config.toml
d_model = 96
d_expert = 64
moe_layers = [0, 1, 2, 3, 4, 5, 6, 7]
balance_loss = 0.000423
norm = "rmsnorm"
norm_eps = 1e-05
optimizer = "muon_variant"
beta1 = 0.95
grad_clip = 2.0
Below are experts of layer 2 (counted from 0) of a mixture-of-experts language model. Rows are named router (the router's row for the expert) and show model dimensions 0-95. Each number is 50 + 10 x the weight over its row's rms, rounded and kept within 0 to 99.
After each expert's rows: a language model's description of what the expert responds to; "comes after" lists some tokens at least twice as common just before its tokens as in all text. This comes from a sample of Wikipedia text that the model never trained on. Tokens count by the router's weight.

# expert 58
router:57 47 64 52 33 53 39 57 61 48 54 49 68 35 69 43 59 75 46 50 61 67 50 51 37 47 57 50 42 46 45 51 53 38 47 50 54 46 49 58 47 64 41 51 50 47 67 59 31 36 63 53 48 63 48 50 72 69 53 45 32 52 46 50 30 35 48 48 66 84 42 50 54 49 37 47 57 54 59 53 43 44 50 51 52 50 44 59 51 60 56 49 43 69 49 60
What it handles: Field labels and heading nouns in infoboxes and lists, such as Location:, Elevation, Type species, Total, plus the degree sign and percent sign.
comes after: "-", "==", "|", "Personal", "\n\n", " /"

# expert 50
router:62 55 52 47 51 63 53 53 54 64 46 54 39 56 56 60 33 51 57 52 49 53 55 41 37 64 49 42 53 59 57 55 52 42 55 50 63 60 47 52 56 58 48 39 54 45 61 49 40 60 64 50 59 44 42 50 62 56 36 49 02 28 35 53 42 36 47 49 72 46 45 52 45 41 58 47 64 39 35 52 61 49 58 37 61 57 47 51 50 64 44 46 52 54 62 30
What it handles: The digits 2 and 1 as third digit of years or within dates and scores, e.g. 2020 census, 2015, 22 May, 21–25.
comes after: "0", " ", "–", "2", "^{", "/"

# expert 8
router:47 49 35 44 40 66 52 47 56 47 55 50 44 46 54 47 59 49 45 57 40 45 46 48 51 46 50 36 68 53 30 20 42 30 26 31 64 63 36 38 44 54 39 50 55 50 55 56 49 42 49 51 53 36 37 55 49 58 34 46 47 49 53 24 52 50 59 54 67 46 43 46 50 41 58 21 52 57 50 44 44 39 59 66 47 54 36 50 46 50 35 57 38 46 41 40
What it handles: Single capital letters or short capital pieces inside acronyms, codes and names, e.g. HBO, NWSL, CZE, AZS, YDS.
comes after: " (", "A", "E", "O", "S", "C"

# expert 61
router:49 42 65 58 46 81 49 44 45 46 74 64 82 71 45 51 55 42 55 60 58 50 55 53 44 58 53 60 57 51 51 50 43 38 52 43 55 52 56 66 52 70 42 32 53 50 39 56 50 42 51 58 46 39 48 69 55 48 43 48 52 44 62 55 32 43 38 53 50 60 48 49 54 36 52 36 48 37 56 46 70 56 47 46 48 55 47 67 37 54 36 59 38 46 67 49
What it handles: Nationality and country words and suffixes, like United States, American, British, Roman-ian, Ir-ish, French, also some given-name endings.
comes after: " United", " the", " New", ",", ".S", " South"

# expert 12
router:59 50 67 39 40 37 24 77 41 44 47 65 41 67 45 63 39 52 47 72 54 56 57 38 42 30 40 53 53 45 45 42 50 54 57 57 52 52 38 43 38 50 52 33 48 52 55 53 51 41 49 32 47 62 46 52 64 49 57 45 61 51 41 56 48 46 50 38 51 57 47 56 71 51 59 57 41 46 30 43 66 37 43 56 53 49 39 73 58 57 34 47 52 54 62 57
What it handles: Opening pieces of lowercase words after articles or verbs, such as ne, re, con, c, g, de, in neglected, renamed, giving.
comes after: " the", " to", " and", " a", " was", " of"

# expert 13
router:53 55 50 44 26 47 52 50 42 39 55 43 69 40 35 59 55 63 42 49 60 48 47 44 46 35 47 50 47 47 38 56 48 49 34 55 64 47 55 53 45 44 52 53 48 64 51 40 64 48 45 48 56 51 59 51 45 42 50 38 39 48 57 42 44 48 46 54 42 68 71 68 73 23 57 54 64 66 61 62 62 40 50 66 61 48 70 58 40 59 39 57 43 43 46 72
What it handles: First digit of a number, mostly in table cells, scores, years, coordinates and ISBNs, such as 2 in 2013, 3 in 38,980.
comes after: " ", " (", "–", "(", " #", " −"

# expert 55
router:55 70 43 42 54 52 47 49 49 29 47 48 58 39 55 48 50 53 19 53 43 58 50 44 33 38 42 56 53 50 38 31 45 58 57 37 80 58 50 48 47 40 38 35 55 51 55 48 53 47 61 51 54 41 50 72 57 63 56 56 48 52 47 55 30 55 57 31 53 54 65 54 58 56 60 47 48 43 56 39 60 58 51 45 54 59 64 66 61 61 49 57 68 53 47 69
What it handles: Adjectives after the, a or his, like first, second, new, own, main, former, as in "for the first time", "a second group".
comes after: " the", " a", " his", "'s", " and", " The"

# expert 56
router:51 60 46 69 39 57 35 72 46 64 67 57 55 63 45 50 41 44 48 59 61 45 46 61 54 60 43 54 62 53 39 56 54 46 44 48 51 56 48 42 59 50 49 49 44 47 41 46 60 28 43 61 53 60 57 61 61 62 56 58 43 51 45 38 46 59 25 73 45 50 44 49 47 57 33 34 50 59 45 56 49 51 49 38 74 49 64 77 42 41 49 48 38 38 67 46
What it handles: Space-prefixed capital first pieces of proper names and acronyms after pipes or commas, e.g. UFC, U.S., Kuznetsova, Shaanxi, May.
comes after: " |", ",", "-", ".", ":", "|"

# expert 6
router:56 60 57 38 38 53 41 49 45 58 55 55 48 37 38 55 50 50 56 64 64 43 53 39 40 37 52 52 69 62 35 51 56 51 43 43 61 53 40 63 42 39 62 50 55 52 51 48 41 50 40 32 63 30 46 51 54 68 52 48 44 55 42 42 47 53 51 63 55 50 67 54 49 43 63 43 57 53 34 63 50 29 60 63 62 51 42 48 42 45 46 39 20 48 45 83
What it handles: Bare spaces and capital initials in tables, lists and names, mostly before numbers: dates like October 1984, Vol. II, state abbreviations like PA.
comes after: " ", " |", ";", " (", "|", " December"

# expert 15
router:52 47 57 54 40 52 42 41 50 72 55 54 79 42 42 53 57 46 45 45 46 52 44 55 56 63 58 38 46 33 38 52 61 50 58 43 45 55 51 48 63 61 34 44 43 56 67 53 38 37 55 40 48 56 49 50 72 83 61 42 43 40 42 34 34 56 56 47 67 66 64 57 46 56 62 42 53 34 43 68 53 52 56 69 50 54 51 63 53 50 45 55 51 54 40 52
What it handles: Capitalized head nouns of institutions and organizations such as City, University, School, League, County, Party, College, often in sports tables.
comes after: " the", " |", "|", "-", " High", " The"

# expert 43
router:50 49 33 51 48 45 53 78 60 39 49 52 46 54 67 41 56 46 54 52 47 71 44 54 33 73 46 56 70 59 57 54 51 53 51 45 60 44 50 54 36 48 47 54 42 49 51 62 37 60 57 43 43 66 53 54 49 69 67 52 47 50 57 48 54 41 29 61 56 75 54 48 57 39 36 48 39 59 31 51 39 48 50 74 53 61 62 64 51 47 48 42 40 41 38 58
What it handles: Table cell bars following a number or name inside a row, as in "| 2 | Win", "| 786230 | 2015", "Macaw |".
comes after: "0", " ", "3", "4", "1", ")"

# expert 63
router:45 44 45 52 43 45 36 55 40 41 49 51 40 40 47 64 28 65 32 53 43 68 61 52 49 56 47 39 48 43 52 35 52 31 49 24 57 69 48 44 44 36 54 43 39 61 54 42 49 54 66 41 49 57 41 53 50 62 50 39 25 51 50 28 43 50 57 52 60 68 42 44 49 60 58 39 48 53 30 63 52 50 63 56 56 49 44 62 51 64 56 64 49 62 54 63
What it handles: Word-initial stems of common verbs and nouns after articles or to, like end, cont, form, ext, out, mov, sign.
comes after: " the", " to", " a", " and", "'s", " s"

# expert 37
router:67 56 36 46 57 51 48 71 51 43 49 54 48 38 58 43 55 51 57 49 58 67 62 57 49 42 64 39 47 46 32 47 39 66 51 39 55 43 46 55 32 48 37 44 46 63 54 56 54 28 49 39 43 48 44 50 54 69 41 45 34 46 47 36 46 26 38 37 43 46 62 53 59 39 35 46 44 62 44 60 50 41 82 62 53 47 30 51 54 58 51 55 54 50 59 61
What it handles: First token on a new line, mostly the opening table bar or list dash, also semicolon line ends and headings like "The following".
comes after: " |\n", "\n", ")\n", ".\n", "\n\n", "|---|---|---|\n"

# expert 35
router:52 52 44 49 49 61 25 60 35 58 51 81 47 61 48 65 37 63 51 57 57 45 52 54 45 37 52 55 46 70 54 41 57 50 54 32 66 49 44 37 34 59 55 35 47 51 65 49 55 49 55 56 46 47 49 61 36 63 50 49 57 56 51 55 39 59 55 66 29 66 58 44 50 53 52 41 56 47 46 26 59 34 56 42 49 51 40 73 51 51 38 47 44 49 61 39
What it handles: Word-initial prefixes like un, sub, ex, pro, pre, inter, and opening quotation marks, as in unranked, unfounded, substantial.
comes after: " the", " a", " and", ".\n\n", " an", " to"

# expert 62
router:56 54 54 56 25 65 21 62 57 51 44 51 47 44 49 71 56 47 53 61 42 38 41 67 32 54 41 61 78 36 52 49 52 42 54 52 54 63 30 47 52 70 40 47 64 58 40 45 49 52 48 44 49 50 51 54 59 50 57 35 50 55 33 54 34 44 38 48 43 48 43 34 61 69 48 56 43 53 48 55 62 37 54 49 59 48 54 49 49 60 51 60 50 56 70 52
What it handles: Opening word pieces after the, of, in, e.g. pol-icies, dev-ice, gu-ide, Ad-miralty, United States, plus Thai-script bytes.
comes after: " the", " of", ",", " in", " and", " to"

# expert 29
router:54 44 53 36 44 45 41 53 40 57 47 46 55 56 42 54 56 49 22 59 56 47 51 36 64 43 46 63 52 41 38 47 36 40 47 59 79 62 47 57 45 59 54 38 65 49 55 53 36 49 61 63 36 42 42 47 47 46 53 43 29 37 43 42 30 35 50 55 49 54 71 54 72 52 57 50 68 54 58 50 49 50 57 47 51 56 50 45 55 53 37 52 65 60 72 66
What it handles: Digits 5 to 9 inside years, times, coordinates and table figures, plus the piece elf in self- compounds (Self-Defense, self-inflicted).
comes after: "9", ".", "0", "1", "8", "5"

# expert 4
router:60 50 53 48 43 68 48 65 50 46 43 46 51 53 38 46 43 39 41 50 59 54 46 37 38 51 45 43 45 57 47 45 56 44 43 58 49 62 45 54 56 46 57 43 52 42 79 53 46 51 52 61 57 63 58 52 44 55 43 42 26 50 43 69 33 42 55 67 63 50 71 40 49 66 60 46 36 45 66 30 45 42 62 45 61 54 59 53 45 44 37 74 46 69 68 61
What it handles: Single digits inside numbers such as years, decimals, coordinates and table figures (1999, 77.1, COVID-19), plus the word piece cap in capital, captain.
comes after: "–", ".", "-", " ", " (", ","

# expert 31
router:52 45 51 53 37 46 48 46 47 42 46 51 45 63 38 67 50 74 39 69 53 79 51 54 52 55 57 51 64 44 47 43 52 43 24 35 45 51 37 55 61 42 55 52 66 48 36 54 54 51 49 70 52 49 49 55 41 45 57 42 58 65 53 59 50 24 52 61 48 53 42 42 59 56 39 49 23 42 72 44 55 45 50 45 59 48 49 53 54 43 40 58 29 50 35 50
What it handles: Standalone space token before a number, after a comma, colon or table bar, as in "May 3, 1994", "c. 1840", "Linnaeus, 1758".
comes after: " |", ",", ":", " in", "|", ";"

# expert 48
router:57 58 54 41 52 40 56 57 60 57 49 48 57 65 55 59 52 46 38 48 43 67 68 38 60 49 68 53 53 49 48 26 66 61 59 58 58 56 46 55 57 46 41 52 48 54 33 58 55 38 54 55 48 24 53 60 74 52 46 48 48 47 35 57 30 45 42 65 38 63 54 60 57 44 55 36 53 40 62 36 48 41 65 39 50 56 60 46 43 75 54 38 44 53 42 65
What it handles: Determiners before a noun phrase, mainly a, an, his, its, their, 's, as in until his death, was an American.
comes after: " as", " is", " of", " with", " in", " for"

# expert 33
router:51 58 51 42 37 52 41 58 42 48 56 74 58 33 52 42 36 62 39 57 69 57 56 52 50 50 53 57 60 51 36 37 51 61 54 47 58 54 40 49 43 72 44 37 51 62 46 53 34 55 61 45 48 52 53 56 62 66 52 40 31 50 48 49 22 49 37 48 48 61 61 47 52 52 51 37 49 56 46 54 51 37 54 48 62 60 56 68 42 75 36 51 37 69 47 67
What it handles: The article the, and sometimes a, its or No., placed after prepositions like of, in, to, on.
comes after: " of", " in", " to", " on", " for", " at"

# expert 17
router:60 69 48 50 48 40 33 59 43 56 81 73 51 52 46 39 54 53 25 49 70 46 54 52 44 29 46 50 61 62 40 55 54 74 45 47 41 71 43 49 54 59 44 40 60 57 40 59 55 55 47 54 54 45 57 45 54 64 56 42 45 42 35 36 35 51 54 43 50 58 58 56 48 54 34 43 66 43 55 49 39 41 52 37 56 49 60 48 57 41 48 52 32 53 58 56
What it handles: Capitalized first pieces of personal and place names in lists, tables and infoboxes, such as Wil(frid), Bel(mont), Car(rick), Bar, Mc.
comes after: " |", ".", ",", ":", "-", "|"

# expert 46
router:47 40 50 59 56 64 49 61 35 65 54 45 44 54 63 55 31 48 40 62 58 46 55 50 50 60 46 42 69 59 42 40 27 41 54 52 51 66 46 60 51 65 50 39 53 46 26 55 47 42 42 62 46 38 57 58 46 47 31 47 28 41 54 54 51 50 39 70 58 63 60 58 55 50 41 46 67 64 40 33 48 42 68 50 56 53 53 73 39 62 45 47 48 52 60 51
What it handles: Capital letter pieces N, I, Y, H starting names and abbreviations (Nacionalista, N/A, Hiddleston), plus the piece iz in Nizar, bizarre, emphasizes.
comes after: " |", " (", " \"", "-", ":", " N"

# expert 10
router:59 52 48 54 30 59 34 39 56 65 36 45 54 48 41 44 56 50 57 54 38 38 54 56 38 38 53 61 58 44 46 68 37 34 54 36 40 58 47 51 47 61 25 52 54 61 57 61 61 39 47 54 49 31 59 52 46 61 46 39 64 47 43 42 53 53 51 64 55 55 48 55 51 35 67 51 41 55 51 40 38 45 56 57 51 82 56 61 36 58 47 60 28 55 64 51
What it handles: Word-final vowel pieces in transliterated names, mostly Chinese, Japanese, Thai and Slavic, such as Kai-shek, Li Na, Klentong, Sebastijan.
comes after: " K", " H", " Ch", "j", "h", " Y"

# expert 57
router:51 49 63 55 46 45 55 38 34 39 66 47 51 51 64 50 39 46 49 64 41 51 49 53 60 56 44 42 43 69 42 46 62 59 52 32 39 55 48 34 54 40 55 46 73 66 56 51 50 51 74 58 44 47 49 45 51 64 34 48 55 42 45 51 51 19 36 57 43 46 70 71 53 46 55 55 63 39 57 33 51 28 53 49 55 42 57 43 44 47 45 52 60 59 57 64
What it handles: Periods ending sentences, including ). ". and period+newline before headings, e.g. physician in Poland., Society.
comes after: "0", "3", "s", "4", "7", "5"

# expert 44
router:52 36 56 59 22 51 51 49 50 53 53 49 62 71 63 48 56 54 41 61 74 54 32 55 40 18 50 47 51 54 50 20 43 49 41 51 47 48 49 33 43 40 49 40 49 54 45 49 58 50 46 53 61 54 64 65 53 70 67 50 52 50 31 60 53 57 35 44 47 44 53 51 62 44 53 52 54 43 45 49 54 47 47 58 51 54 45 41 40 54 51 72 56 57 62 59
What it handles: Digits after a leading 1 or 2 in years and numbers, especially 9 in 19xx like 1923, 1997, plus other digits.
comes after: "1", "2", " di"

# expert 14
router:49 62 55 40 48 43 41 44 45 49 45 62 70 55 44 49 40 65 44 49 31 48 58 54 50 49 59 50 47 47 47 41 49 40 67 52 57 46 26 62 39 56 43 45 57 64 43 60 48 52 52 60 59 55 71 43 37 60 43 45 53 49 56 41 46 39 48 51 41 58 35 46 44 54 51 15 43 42 21 56 62 58 78 52 58 52 44 40 44 66 49 50 50 48 38 40
What it handles: The digit 0 inside multi-digit numbers, chiefly the second digit of years 20xx as in (2019), 2013, 2025.
comes after: "2", "0", "1", "5", "3", "4"

# expert 2
router:53 52 56 27 50 44 48 76 44 32 52 72 65 49 57 50 40 62 37 50 46 71 50 51 48 56 51 49 48 53 46 54 31 44 55 54 57 49 49 47 31 42 48 41 59 51 51 52 28 61 52 25 40 51 53 62 35 53 50 43 33 39 40 53 45 53 52 48 64 54 54 72 48 31 46 21 51 52 65 53 43 50 51 55 50 52 57 59 46 62 50 61 45 53 41 59
What it handles: Pipe separators, colons, semicolons and dashes in tables and album infoboxes, e.g. | in wikitables, Genre:, —; in chart columns.
comes after: " —;", " |\n", "\"", ")", " Released", " Label"

# expert 60
router:49 41 42 36 46 48 59 59 47 64 60 45 50 65 54 46 50 65 28 46 58 73 60 35 43 57 71 52 74 53 41 50 52 52 44 40 43 54 40 32 65 47 48 44 69 69 60 50 46 54 61 42 48 60 53 50 65 47 47 39 57 53 34 44 49 47 39 39 52 54 64 39 41 39 44 48 58 70 47 46 43 59 48 64 46 48 52 59 27 67 46 52 60 48 63 45
What it handles: Coordinating and subordinating words like and, or, but, while, when, often after commas in census figures and narratives.
comes after: ",", "s", " well", ")", "\"", " more"